From a checkpoint of a small mixture-of-experts model trained on Wikipedia.
Size: 8 layers, width 128, vocabulary 5397, 11.1M parameters.
Experts: 128 experts in each of 6 layers, 4 picks a token, a softmax router, a shared expert of 64 neurons.
Training: a variant of SOAP for the experts, 448M tokens, 6839 steps.
Below are experts of layer 2 (counted from 0) of a mixture-of-experts language model. Rows are named router (the router's row for the expert), gate (a neuron's input weights, with its number), up (a neuron's input weights, with its number) and show model dimensions 0-127. Each number is 128 + 24 x the weight over its row's rms, rounded and kept within 0 to 255.
After each expert's rows: "gets" lists some tokens that make up at least twice as much of what it gets as of all text. This comes from a sample of Wikipedia text that the model never trained on. Tokens count by the router's weight.

# expert 47
router [161  80 155 155 145 118 137  84  82 134 150 109  91 138 101 153 113 128  85 129 146 120 179 108 104 126 164 136 116 153  98  91 104 148 105 110 116 145 134 157  98 144 166 153 136 133 144 147 108 148 120  94 108 152 160 108 122 116  92  85 143  90 101 120 107 129  91 114 130 144 113 149 125 120 115  72 137 117 122 108 109 170 126 118 136 109 150 136 114 154 134 130 132 107  72 104 156 123 120 129 128 121 108 101 111 119 108 138  83 105 178 143 161 152 162 137 101 122 136 163 116 135 176 114 127  97 110 150]
gate0 [162 111 145 138 114 124 135  93 124 150 123 150 143 124 173 119 180  93 184  78 141 134 120 121 100 152 175 154 125 124 120 147 102 109 128 158 114 130 134 134 110 118 108 138 108 151 159  98 103 164 134  97 125 152 136 167 161 150  98 168 119 162 110 126 137 125 112 108 170 168 127 124 130 122 128 144 116 101 108 125 106 136 104 131 150  74 130 134 116 111 150 162 125 111  96  83  93 113 111 114 109 139  82 112 131 112 106 151  95  90 146 109 112  97 168 108 168 123  86 137  88 100 152 136 143 121 102 112]
up0 [125 124 141 135 126 132 163 117 156 133 134 123 136 125 114 152 138 106 119 136 129 100 129 140 128 117  76 124 103 127 124 106 138 127 138 118 123 118 105 128 140 151 150 125 130 103 125 106 121 108  92 152 165 105 150 129  87 120 167 119 148  60 123 136 129 119  99  80  88  50 136 148 149 188 132  81 130 152 113 108 127 137 154 108 126 176 134 110 152 142 135 118  72 125 148 180 104 140 125 104 183 141 144 165 146 164 145  88  94 142 119 128 111 141  95 148 112 114 136 139 118 140 140 167 116 153  91 159]
gets: ":", " –", " -", ";", " —", " as"

# expert 72
router [212 115 121 120 100 124 134  81 119 123 114  98  95 131 161 149 147 109 122 152 165  91 148 164 155 116 118 121 107 117 111 123 107  71 121 116 139 113 123 121 113 101 141 133 166  98 133 141 109 136 133  89  93 135 128 117 140 175 137 113 106 121 154 134 129 108 110  72 170 126 130 183 133  97 128 122 166 130 109  97 115 103 125 126 126 145 141 135 117  96 128 130 135 114 150  85 132 114  76 112 130 161  98  99 117 121 128 118 115  98 142 105 111 144 139 161 118  59 135 142 112  71 128 129 140 109 139 120]
gate0 [162 156  87 124 117  97 107 133  70 120 118 109 105 136 155 136 127 142 117 129 141 131 141 122 152 154 146 114 171 134 107 134 152  96 134  96 143 141 133 124 124 129 110 178 117 146 140 136 104 113 122 122 132  35 137 151 137 171 130 117 131  90 119 153 121 190 133 160 117 132 112 145 139 127 142 154 124 160 129 115 124 111  69 122  73 118 105 125 146  84 128 153 125 146 148 142 106 127 106 150 116 101 113 127 124 134 158 111 129 126 126 173 103 145 124 115 139 105 109 124 171 109 170 170  88  98 147  85]
up0 [ 95 125 129  99 118 143 110 194  96 126 108 103 139 149  97 130 123  92 127 143 146 134 128 191 120 122 165 147  81 154 135 124 128 141  98 113 108 112 119 145 151 155 139 180 138 134 143 115 190 114 151 138 141  87 104 137 145  77 117 177 109 164 149 163  87 109 122 122 146 121 102  97 136 171 109 118 112 102 162 152 131 139 129 121 133 122 129 155 131 164 153 137 115 119 149 127 109 154 166 108 132 157 132 168 145 174 160 136 144 140 135  77 128 139 128 115 104 107 131  82 143 140 154 134 118 146 120 115]
gets: "/", " &", " +", " /", " -", "–"

# expert 52
router [106 109 142 128 140  81 119 133 140  56 107 100 160 134 151 134  90 128 118 130 141 123  83  89 116 127 105 126 108 118  89 169 177 145  80 137 130 116 146 127 118 168 148 141  91 148 114 118 139 137 125 113 131 111 128  83 164 151 147 143 144 153  90 114 113 155 162 151 153 148 137 104 124 136 139 112  86 140 121 112 129 141 144 170  94 131  97 105 110 119 121 148 132 155 129 137 155 114 188  88 141  94 163  94 136 133 124 130 132 169 120 108 113 152 107 143 124 113 105 101 136 151 176 113 110 125 125  77]
gate2 [137 176 101 116  74 103 117 110 121  76 174 106 114 115 139 142 104  88 137 133 154 123 117 167 157 144 130 130 157 117  92 110 126 170 125 155 152 156 129 128 113 170 118 135 156 173 103 137 155 112 184 143 168 143 121 140 168 148 118 142 144 112  92 176 105 136 111 154 106 140 134 116 129 145 172 143  90 160 154 116 153 153  93 129 109 129 149 101 139 134 115 152 123 138  91 104 110 137 116  86 128  93 132 127  81 159 130 106 121  94 144 103 111 158 109 146 143 118 138 126 174 138 106 137 134 130 128 103]
up2 [161 128 117 134 123 103  78 133 104 110 162 123 162 127 149 162 104 106 108 144 140 138 106 101 173 117 140 137 164 103 163 103 119 172 168 137 138 170 144 161 149 157 123 160  85 140 115 112 147 128 137 154 116 117 108 152 122 163 180 119 138 106  93 126 115 111 123 125 116 113  95 148  92 139 154 139 143 136 128 102 151 131 122 117 115  92 123  82 128 166 119 165 143  88 147 132 143 154 180 142 165 130 178 107 119 119 138  98 146 126 118  83 138 143 111 175 136 116 104 153 122 113 133 130 126 104 111  69]
gets: "it", "is", "al", "'s", "ur", "ic"

# expert 102
router [127 125 106 132 147 118 112 140 137 106 100 113 138 103 138 142 126 145 138 111 114 126 149 164  99 139 139 150  86 124  92 138 130 102 124 165 139 111 117 153 132  95 149 103 128 103 129 136 188 122 106 122  95 152 113  82 148 151 165 161 123  68 115 136 133 169 166 109 152 162 175 116 163 161 163 109 166  93 137 164 106 133 112 130 101 122 144  90 137 113  63 133 141 142 104 129 124 113 112 155 112  93 141 115 162 103 113 103  92 138 122  90 122 163 112 126 122 105 107 142 176 150 102 128 117 115 111  92]
gate0 [100 154 109 158 102 158 128 143 153 111 135 125 157 122 113 121 144 111  64 122 154 180 122 112 163 117 170 164 133  80 124 163 125 135 108 125 110 132 100 101 142 111 109 142 104  98 127 151  82 139 114  99 113 112  92 130 128 133  97 119 119 119 142 104 115 132 171  65  93 104 149 148 204 138 159 118 145 126  98 180 100  76 147 149 146 119 117 140 101 104 116 114  97 144 106 133 138 144 128 139 138 115 132 151 111 118 136 100 154 126 114 108 148 133 138 121 125 137 111 149 169  79 106 151 121 124 138 118]
up0 [180 122 184 124 161 114 148 120 130 138 116 118 112 163 128 158 161 113 125 103 109 131  66 144 130 150 149 153 151 162 108 135 170 141 175 140 134 105 159 125 118 122 133 109 127 138 154 129 147 135 139 148 143 132 102 103 163 118 152 147 115 129 114 114  96 108 141 168  99 161 134 109  84 153 134 157  88 123 144 135 180 171  97 120 140 143 108 113 156 129  92 154 133  86 122 115 153 110 145 112 104 157 158 100 117 146 162 128  91 137 139 133 107 151 161  97 129  82 126 151 136 103 114  86 159 167 127 122]
gets: "–", " (", " ", "/", " \"", "-"

# expert 73
router [108 133 123 153 129 123 136 106 159 106 104 185 153 139 145 125 138 126  89 174  68 149 122  99 119 117 123 145  92 107 100 107 160 141 124 140 126 117 161 149 120 132 124 117 109 103 129 128  91 142 112 128 139 124 110 124 130 172 109  83 119 123 158 135 104 108 162 100 141 113 114  91 144 121 145 106 118 116  96 143 156  75 150 165 132 123 124  84 154 132 105 167 140 152 135 114 153 113 113 138 146  97 154  95 156 121 136 114  79  82 134 138 116 126 153 103 105 173 115 141 184 132 189 115 117  94 108 137]
gate0 [140 190 136 117 137  88 120 105  80  73 156 168 123 101 124 115 163 127 119 180 114 128 122 122 120 151 108 105 156 156 131 116 124 140 108 120 101 109  78  96 124 124  93 114 130 130 140 111 119 128  85 124 121 158  86 120  95 136 140 126 109  72  66 154 119 142 126  92 157 124 150 116 142 123 172 136 123 111 136 146 162 148 100 117 113 104  86 112 124 147 152 140 134 167 117 137 136 157 161 145  98  91 117 152 138 133 116  88 111 140 114 126 164 129 138 107 124 113 136 129 105  69 129 143 120  93 106 128]
up0 [130 139  79 169  84 139 140 145 155 220 122  92 105 103 108 119 148 137 122 114 149 146 136 146 106 203 132 145 116 162 136 124 131 120 128 129 149 155 171 177 109 138 107 145 116 131 113 140 144 148 152 167 148 122 140 122 114 135 120 125 120 134 177  90 122 122 154 118 108 141 141 136 110  98 112 107 120 140 142 176 138  84 138 123 113 147 148 149 126 143  94 123 147 119 115 104 147 145 137  97 125 153 135 143 150 117 111 159 109 136 126 100 115 163 111 196 114 141 115 123 111 125 140 137 141 176 172 111]
gets: "0", "2", "–", "9", "1", "–present"

# expert 3
router [203  99 104 168 152 117 131  91 138 117 118 113 119 101 139 144 208 163 115 102 122 108 134 143 134 108 157 106 148 143 114 102 121 129 125 128 131 135 113 132 111 114 129 128 118 123 146 145 138 157 115  95 153  98  38 147 114 142 130 122 148 163  93 158 140 147 118  92 114 114  86 128 145 110 128 140 128 152 109 141 119  89  96  96 175  91 111  89 132 118 152 140 122 121 151 147 125 139 168  78 127 136 109 143 145 136 121 120 102 107 130 137 107 131 159  98 112 125 152 149  88 154 130 152 118 139 103 144]
gate2 [ 96 154 155 153 131  95 125 149 161 109 132 153 145 138 135 174 166 107 126 122 116 166 110 130 161 134 132 106  63  95  87 128 189 143 161 107 115 120  97 113 117 134 123 111 151 151 158 127 115 150 128 165 161  96 133 144 176 139 105 107 127 114 109 106 157 117 121 131  85 193 118  91 135 150 130 106 103 137 130 117  90 127 146 140 127 146 108 163 136 135 126 146  83  89 136 137 124  95 137 122 115 142 130 165  87 139 101  99 148 108 152 143 154 111 136 145 113 132 133 117 173 143 140 152 134 109 132  81]
up2 [129  95 158 108 116 116 101 113 155 113  73 112 152 126 130 122 136  82 151 140 150 123 113 151 123 138 116  93 167 123 147 137 183 125 120  89 137 129 119 124 151 106 121 123 144 109  86 149 107 156 135 112 129  95 187 131 106 123  94 143 127 133 152 115  79 102 105  97 119  77  79 118 134  64 153 137 136 126 128 113  93 129 152 148 125 148 123 175 133 162 109 122 128  90 121 111 134 120  76 150 115 141 146 119 145 100 119 122 170 105 182 163 134 109 102 154  92 124 127 110 168 140 124 146 126 125 120 120]
gets: "2", "1", "3", "4", "5", "6"

# expert 49
router [103 118 141 159 129 158 104 160 114 115 109 118 130 110 114 100 173 145 106  93 136 141 115 126 114 153 154 110 154 121 150  79  90 153  90 139  76 131 140 118 133 115 121 107 101 108  87 122 100 174 101 140 145 126  76  91 143 149 143 151 102 153 172 170 111 143 132 148 126 115  92 111 146  67 113 111 126 122  75 139 142 126 129 139 109 133 125 126 101 153 121 126 111 114 141 153 130 206 113 149 137 123 152  95 161 135 125 126 104 121  99 118 139  86 113 115 140 145 167 126 107 153 125 146 112 114 100 102]
gate2 [116 119 112 156 126 106 151 165 132 110 145 153 125 131 147  66 115 170 137 157 135 168 110 114 141 163 144 119 155 135 100 123 153 157 105 138  92 123 121  81 128 109 110  71 124 122  97 119 148 145 107 154 104 176 157 104 150 132 154 125  88  86 128 106 132 141 155 140 153 129 132 109 136 127  97 172 113 163  80 131 141 133 139 101 107 159 166 150 154 135 134 146 123 135  97 110 173 122 106 152  89 157  69 106 151 124 143  96  88 127 112 118 141  91 134 124 114 151 145 152 136 146  99 134 106 140 136 107]
up2 [138 134 115 146  92 144 115 144 155 137 141 112 152 100 140 105 121 161 132 149 129 143 158  87 167 141 133 123 153 147  88  99 102 151 124 151 153 122 114 115 115  93 114 111 114 129 120 155 167 164  95 132 135 176 139 113 140 108 117 141 148 150 101  96 139 156 201 129 140 137 124 107 152 145 108 173 144 128 117 125 157 130 101 117 127 193 165 175 152 116 169 121 168 115 132 100 127 100 106 137  69 130  86 148 144 134 144  92  83 129  96 113 116  91 112 142 120 105 152 144 138 137 116 153 120 121 157 121]
gets: "0", "9", "8", "7", "1", "6"

# expert 63
router [107 184 103 123 127 122 147 145 127 128 135 108 133  93 113 137 130 115 135 127 140 140 123  98 100 112 126 128  88 152 126 157  98 180 141  97 100 139 137 159 132  90 115 142 118 138 173 137 145 130 111 140 134 124 118 103 153 122 151 132 149 151 136  93 132 155 123 156  93 160 136 147 114 111 125 123 119 170 125  99  99 111 152 137 138 104 130  83 160 145  60 153 173 114 126 161 191 122  77 153 134 121 170 129 108 126 134 107 111 153 199  92 130  86 168 152 127 108 128 160 138 140 106 117 116 125 142 131]
gate1 [161 147 134 125 103 137 148 175 158  75 127 140 137 119 128 150 109  93 107  99 153  94 125 150 163 133 141  82 133 176 117 126 132  95 107  89 103 143 126 103 121 125 107 154 112 143 121 139 139 108 176 139 123 124 114 124 152 130 166  93 123 149 117 113  92 144 110 104 104 138 145 104 117  89 151  89 104  81 109  88 111 133 121  97 120  88  99 130 133 135 127 112 156 120 133 121 110 175 110 115 155 112 142 121 125 146 161 111 167 193 131 146  88 148 156 146 147  86 120 158 147 120  80 116 107 141 110 130]
up1 [155 131  83 145 172 159 107 183 175 136  92 124 134 145 165 152 138 118 124 153 162  91 120 122 130 127 158 111 146 127 143 138  99 122 131 145 164  72  93 149 136  94 129 109 144 114 146 142 133 115 155 142 113 103 138 120 128 133 166 112 110 151 116 104 106 121 128 142 164 153 141 123 187 105  88 106  73 119 115 118 147 135 133 118 133 131 131 105 103 139 122 137 136 175 139 134 133 175 149 150 160 144 136 100 141 144 145 136 142 196 161  73 108 116 151 106 141 133 155 152 149 157 131 102 110 116 130 150]
gets: "ig", "ad", "ab", "b", "0", "–"

# expert 48
router [134 104 142 166 125 160 108 152 159 126 130 130 127  87 103 142 162 117 117  70 120 166 139 163 113 116 142 114 177 113 132  75 133 148  96 134 117 132  92 110 127 103 121 108 105 123 139 107 112 143 155 148 142 100 128 148 135 112 135 144 126 151 131 178 112 128 117 118 108  93  86 130 163 118 132 111  80 116 112 165 138 107 154 152 111 104 122  98  69 136 126 139 137 109 123 152 137 157 155  96 138 109 170 117 152 126 155  68 110 143 162 128 143 100 114 157  80 152 148 154 111 152  87 153 142  98 111 139]
gate2 [141 119 107 138 112 109 131 151 162 116 136 135 139 115 172 116 157 156 117 105 110 110 103 134 151  84 144 133 155 146 118 101  92  74 107 143 134 136 121 102 161 151 172 155  80 112 122 109 109 150 139 169  90 126 115 156 116 146 124 125 152 119  94 140 140 120 157 107 144 130 110 153 111 125 122  98  88 122 138 116 144 141 129 117 189 109 113 122 117  92 181 130 146 128 121 126 151 172 194  95 127 130 111 117  99 135 114 151  91 135  83  90 126 143  94 118 110 100 144 155 130 162 159  79 111 147 133 110]
up2 [123 104 124 136 154 127 162  80 106 135 118 111 143 144 128 134  72 140 136 168 132 151 162 142 133 149 112  99 115 159 149 147 160 187 143 105 107 103 162 157  82 136 111 128 133 153 147 111 136  98 136 120 145 131 104 137 156  78 138 155 108 137 157 100 127 107 111 165 126 121 108 106 135 129 135 156 159 138  88 134  58 127 118 151  95 176 134 106 157 189  94 155 108 134 119  98 123 107  95 127 141 115 133 138 160 153 153 128 128 110 171 153 147 154 138 130 147 152 147  99 146 132 127 144 145 140 113 159]
gets: "9", "1", "8", "7", "0", "6"

# expert 111
router [102 176 153 161  74 125 152 175 133 153 128 143 127 103  95  97 102 143 169 129 132 136 165 133 143  73 110 158 116 168  94 113 112 104  99 145 130 106 147 130  84 119 123 116  83 111 153 108 162 112 172 139 137 122 126 112 128 136 101 156 133 124 113 126 154 133 142 146  88 119  97 139  90 135 148 162 115 106 133 110 131 130 113 134  86 173 117  99 164 130 108 127 109 129 137 144 151 123 113 141 120 157 117  89 103 133 118 105 132 187 105  95 130  86 125 135  79 127 180 122 140 125  95 113 132 124 139 122]
gate0 [ 98 166 104 150 121 124 119 126 135 139 145 114 159 146  96 118 129 121 115  84  96 153  89 130 140 104 117 130 111 146 142 108 110 107 118 108 150 111 160  69 122 155 108 139 126 138 100 147 154 123 132  76 110 159 102 155  87 142  90 136 133 160 129 133 180 139 156 146 144 183 162 120  73 129 107 139 114 156 130  81 161 140  78 144 129 116 125 150 145 118 113 147 124 149 122  83 125 155 155 106  88 194 118 162 126 139 148 109 118 131 123 138 148  93 115 143 131 107 167 116 144 121 163 128 139 127 149 108]
up0 [128  98 121 120 117 105 200 172 154  76 129 125 141 152 119 136 111 150 135 126 119 112 122 117 146 138 150 127 136 103 174  98 120 157 137 140 122  91 147 175 156 189 136 125 122 136 121 107 143  85 129 180 142  99 100  80 128 122 123 104 115 145 111 100 178 129  90 144 160 125 118 130 154 148 123 130 130 178  70 123 149 170 129 140 172 122  98 153 101 114 146 149 151 109 120  83 110  89 118 101 123 134 138 146 106 126 117 173 152 149 123 134 120 132 134 121 109 134 108 155 102 134 119 114 130 137 146 154]
gets: " ", "0", "ent", "ud", "av", "en"

# expert 22
router [105 146 147 127 119 157 126 160 106 118 125 111 121 121  97 105 144 134 100  80 129 126 111 125 105 161 142 124 174 124 151  55 130 140 116 143  92 112 130 132 135 126 118 120 112 103  85 128 114 154 108 169 151 138  75  86 134 141 128 140 103 153 202 173 124 134 154 147 170 123 114 104 124  91 123  99 119 123  92 132 136 138 141 155  95 116 129 166 106 162 131 118 124  99 127 157 141 202 107 146 129 108 154 129 177 114 137 145 136 130 125 123 152  94 121 124 139 120 169 106 121 136 113 134 100 131 103  90]
gate2 [106 116 107 144 115 104 129  90 133 118 130 101 116  83 128  99 160 119 125 126 110 125 129 136 145 123 115 141 145 185 165 153  56 142 131 124 137 146 114 155  93 103 135 125 129  96 107 155 157 129 121 128 127 139  98 111  74  98 120 145 131 125 123 131  96 148 113  97 173 156 134 158  87 169 155 129 134 106 119 129 137 174  96 147 104 122 120 129 111  97 112  75 141 146 133 149 116 178 156 117 103 106 119 131 130 130 141  98 107 114 100 119 174 131 105 169 119  96 140 143  67 131 150 124 169 156 156 115]
up2 [107 101 111 111 146 107 149 116 178 150 115 133 152 146 144 112 141 117 113 183 119  73 143  94 150 127  92 135 123 121 142 138  98 167 130 130 112 130 136 147 159  95 129 134 114  94 153 122 131 143 107 149 138 126 182 146 131  99  94 161 132 106  76 112 132 152  96  97 154  97 113  93  80 156 129 172 175  96 162 110 133 143 163 135 130 130 171 157 182 105 131 137 151 125 134  80 129 154 148 116 135 147  84 157 133 117 120 128 107 158 128 126 127 161 100 160 138 114 111 101 120 130 156 130 146 130 127 113]
gets: "1", "0", "2", "8", "5", "9"

# expert 89
router [112  79 191 133 107  99 155  73 132 126 151 156 126 117 133 120 133 123 131 120 119 150 146 145 123 127 151 145 123 172 111 116 124 140 161 124  98 115 108 116 139  91 109 133 139 102 100 119 166 126 112 148 126 142 155  93 146 105  95 145 181 111 151 116 161 125  81 102 127 174 158  92 118 127 149 113 137 159  90 111 105  75 152 153 125 153  85 131 154 138 130 143 122 107 112 176 152 122 102  70 157 112 153 103 143 123 148 126 127 153 100 136 114 146 123 122 133 123 120 131 110 135  83 131 175 156 155 152]
gate0 [ 96 128 119 179  84 196  96 122 116 142 100 142 135 150 142 100 121 169 119 182 125 195 103 133 159 133 102 114 127 143 112 115 162 142  88  81 133 144 120 136  84 100 121 135 122 109 156 139 127 124 120 137 136 129 125 125 111 112 114 110 180 116 166 126  94 120  90 139  93 161 127 139 117 153 135  98 146 139  79 150 117  95 105 130 145 139 142 120 112 137 119 184 126 128 103 117  94 131  88 101 145 134  92 135 183 112 142 147 142 140 147 142 147 101 131 106 135 140 136 104 160 136 130 108 138 127 162 132]
up0 [115 133 123  97 150 113 172 117 127 136 120 143 137 128 144 163  68 110  94 124 156 108 159 159  87 129 175  95  95 118 170 122 125 151 120 136  92 154  91 148 153 120 138 112 115 185 139 154 132 134  86 101 113 110 108 106 127 164 104 110 119 153 123 112 122  69 121 151 138 116 104 127 129 156  90 145 107 120 152 134  92 139 117 122 163 124 135 154  91 140 121 129 183 153 169 113 161 171 131 111 140 121 122 108 134 128  73 120  97 143 106 138  98 146 141 131 139 130 150 130 163 146 110 121  77 119 141 115]
gets: " St", " C", " part", " con", " c", " New"

# expert 120
router [146 198 127 140  90 128 160 132 119 139 169 123 140  92 113 141 117 186 100 108 149 118 122 125 150  84 118 118 124 119 108 118 149 168 145 148 116  76  91 153 151 147 135  85 107 154 145  77 102 115 124 123 121 119 148 124 133 133 125 130 107 117 143 149 135 125 159 106  83 104 142 131 147 147 180 153 142 113 105 156 106 141 129 144 116 106 157 107 107 119  93 136 158  80  85  97 147 102 117  80 147 147 106 140 106 121 147 158 126 134 137 121 139 113 180 153 154 132 126 117 121 138 153  98 172 122 101 113]
gate0 [165  89 117 169 112  88 155 107  99 122 129 106 150 141  97 151 129 171 149 148 113 138 113 116 106 149 130 136 138 137 141 117 153 113 117 116 106  88 128 105 143 145  97 104 159 134  98 151  81 126 136  91  82  64 126  92  94 111 113 114  89 136 120 171 154 139 157 132 145 128 123 110 140 134 152 123 115 124 103 158 101 102 159 144 107 166 130 137  94  94  84 117 149 107 122 121 137 139 118 163 106 135 114 141 138 155  94 158 116 143  94 180 152 129 119 163 125 123 134 125 147 107 129 166 156 166  93  99]
up0 [102 115 117 130 150 131 141 156 142 120 108 157 110 127 107 169 160 124 130 100 142 139 125 109 143 171 104 133 115 172 102 133 130  72  78 166 114 143 177 116 120 103 164 139 142 110 140 111 118 132 133 173 146 191 137  94 134 120 144 119 169 119 101 125 133 135 177 132 127 116  88 125 152 177 136 156 102 148 163 129 112 157 120 130 129 134 118 153  97 157 135 102 157 104 148 115  96 111 128 173 114 129 109 106 117 148 121 160 143 166 147 168 108 118 165 103 147 144 135  75 107 127 123 128  88 157 145 146]
gets: "w", " W", " S", " f", "1", " w"

# expert 16
router [152 126 106 113 165 142 168  83 189 111 148 132 150 122 133 116 190 167 138  83 128 143 106 114 152 110 103 125 154 122 104  93 153 160 135 120 158 131 125 137 114 137 117 144 134 130 106 114 117 145  85 138  94 133 107 125  58 111  95 164 129 130 143 132 148 178 121  94  84 128 149 107 145 143 142 140  99 199 147 169 125 147 147 120 109 138 122  92 111 101 144 121 115 117 115 129 126 138 164 140 137 148  93 140 128 112 110 157 142 152 134 132 136 128 156 152 152 105 103 138 130 128 153 131 180 162 142 142]
gate0 [103 118 112 139 133 138 123 127 145 105 127 118 140 150 133 150 163 120 134 174 137 100 111 115  81 121 159 161 132 138 128 134 149 114 145 181 151 152 111 150 139 145 137 143 143 140 143 150 134 112 141 170 136 160 144 114  92 135 154 165  61 151 149 141 127 117 161 128 111  94 131 113 120 102 131 153 103 124 151 162 116 128 103 105 152 111 141 114  97 111 136 127  86 166 146 148 141  99 142 118 104 100  69  95 107 107  64 142 110 170 152 119 121 157 101 123 117 120 137  78  81 121 124 182 108 159 147 137]
up0 [121 155 128 129 137 160  77 134 133 142 148 115 146  83 110 164 113 146 111 135 134  92 127  72  97 105 141 144 124 159 111 109 134 163 130 139 133 180 117 131 132 138 159 125 119  99 141 127 168 152 132 108 115 168 101 108 133 124 143 154 108  94 181 113 141 133 150 117 138 133 140  87 171 154 157 129 103 144 130 142 138 149 126 138 123 148 140  93 135 153 135 161  85 148 147 168 131 121 110 108  94  91  95 158 148 136 137 120 100 146 130  84  95 156 154  88 103 133 134 118 168 159  76 134  91 136 136  88]
gets: " c", " m", " b", " s", " d", " f"

# expert 71
router [198 162 128 113 139 126  96 132 172 148 134 157 147 128 154 120 120 176 135 144 114 157 104  95  97 131  98 129 114  78  91 110 175 147 150 141  92 157 129 132 121 135 155 138 110 108 125 106 102 153 123 149 117 155 101 132  99 123 132 138 162 170 144 119 121 118 157 114 112 109  99 163 121 119 130 160 108 182 118 108 120 142 144 121 125 154 143 133 143 120  97 133 132  94  82 114 154 123  96 119 109 125 113 107 123 122 129 168 103 151 109 110 122 144  83 127 148 120 116 144 149 161 197 127 138 179 139 168]
gate0 [113 170 123 137 107 125 140 133 143 111  94 163 114 134 161 139  95 151  79 108 126 174  84 178  97 143 155 152 168 124 166 100 128 138 162  87 133 157 118 118 126 124 170  91 103 128 136 148 129 105 146 134 133 123  92 127 119  87 138 116 140  91 146 140 119 117 180 120 128 125  69 101 117  76 106 134 123 130 136 131  97 151 168 135 148 124 140 114 130 105 105  85 130 139  68 141 114 167 130 146 143 140  96  96  97 157 154 124 117 124 118 117  91 119 106 102 163 120 126 132 102 140 112 142 116 151 141 145]
up0 [141 122 130 121 128 110  82 124 103 125 148 100 102 129 117 116 112 128 126 163 111 108 134 118 145 149 133  84 107 142 114 113 110 131 139  98 116 122 171 135 154 183 105 103 122 112 127 111 188  93 105 126 127 105 136 121 171 138 139 176  71 124 119 150 119 129 120 120  58 146 119 145 106 104 169  92 151 125  99 157 153 100  78 127 137 112  93 127 123 159 151  88 100 161 156 104 145 111 124 147 140 101 134 151 119 113 171 118 146 120 139 154 109 120 157 114  95  78 173 110 151 135 105 118 126 103 130 139]
gets: "f", " f", " F", "qu", " p", "2"

# expert 60
router [ 94 110 126 156 129  95  89 144 121  69 132 135 188 120 139 123  99 133 127 155 135  73 108 139 135 132 124 140 147 119 109 154 128 105 140 115 113 120 144 133 102 135 120 179  85 174 140 126 165 122 132 164 113 133 122 119 189 137 122 117 155 113 108  79 143 114 142 167 140 104 115 144 128 124 128  81 168 135 126 120 100 130 159 184 120 138 148  78 119 149 146 126 106 157 126 152 125 104 103 146 101 131 127 138 192 129  89 127 125 162 143 100 106  84 111 156 112 120 142 122 115 135 100  97 125 144 133 112]
gate2 [143 166 131 124 125 135  97 113 100  95  67 142 105 134 116 129 178  91 148  77 122  93 114 144 133 104 143 138 157 106 134 133 122  89 119  89 164 132 118  95 115 118 105 161 124 155  88 121 137 117 130 151 147  82 135 128 161 110 122 164 102 134 123 100 121 115  85 105  76 104 144 115 136 147  98 110  96 132 160  83 131 149 164 116 148 137 145 146 146 140 144 118 116 121 122 120  90 160 111  93 133 125 182 139 172 135 141 113  88 125 143 134 103  98 145 115 157 151 130 129 142  77  95 122 102 126 156 131]
up2 [118 120 124 113 142 154 136 132 125  94 134 147 125 109 108 109 114 162 119 115  99 101 171  85 162 102 100 129 126 160 133  95  93 121 130 153 145 144  97 134 120 141 178 160 125 137 120  92 111 124 134 152 109 142 153 112 101  92 127 155 141 127 105 195 106 149 141  97  85 111 108 101 137 138 138 148  89 136 128 130 129 139 108 130 123 182 117 118 159  59 125  84 139  99 166 135 119 106 172 119 131 136 166 143  77 176 113 165 121 137 111 118 132  92 112 141 130 150 162  94 122 141 157 123 140 134 153 123]
gets: "al", " ", "il", "ar", "id", "el"

# expert 44
router [ 97 105 119 167 117  98 174 128 106 100 132 108 104  98 167 136 128 146 124 133 143 144 125 144  74 155 110 129  95 121 155 151 134 186 149 139 144 134 136 127 107  75 123 109 150 117 150 142 136 136 129 162 122 150 156 138 151 114 149 126 172 137 137 104  85 146 132 146 112 154  90 131 119 111 122  88 122 100 171 101 159  91 158 116 107  97 161 114 102 167 108 144 121 121 161 127 147 123 132 164  89 135  95 159 164 142 122 137 116 160 130  93 121 165  94 104 148 151  90 139 143 166  91 123 146 127 104 115]
gate1 [131 155  94 170 107 145 135 124 120 144 154 135 129 118 157 124 121 136 106 154  97 152  86 140 109 120 131 121 134 142 148 133 112 104  90  81 137 157 139 126 127 111 127 128 101  99 119  98 161 141  91 155 101 100 124 106 107  75 147 125 114 140 128  97 164  98 156 159  73 157 134 167 137  89 102 148 145 120 122 140 141 126 125 157 139  97 136 117  75 116 118 108 144 127  87 112 135 131 167 128 130 101 153 123 117 148 133 108 123 154 111 185  84 164  79  99 127  89  83 124 121 123  87 164 132 102 126 109]
up1 [164 151 142 128 147 116 147 128 114 130  95  95  97 126  82 136 118  65 171 123 111 129 172 155 161 137 131 132 152 157 133 101  91 119 153 142 126  92 106 145 138 143 132 146 124 133 162 153 126 120 107 159 140 151 151 127 126 148 132  94 109 114 111 164 156 101 142  77 141  70 113 116 140 155 128 154 114 119 128 145 142 129 145 165 120 140 133 171 110 117 166 149 155 111  94 119 141 132 137  93 185 133 152 127 142 101 167 158  89 113  98 131 145  81 125 101  98 148 152 132 171 109 129 130 123 164 146 151]
gets: "op", "al", "og", "ast", "ph", "et"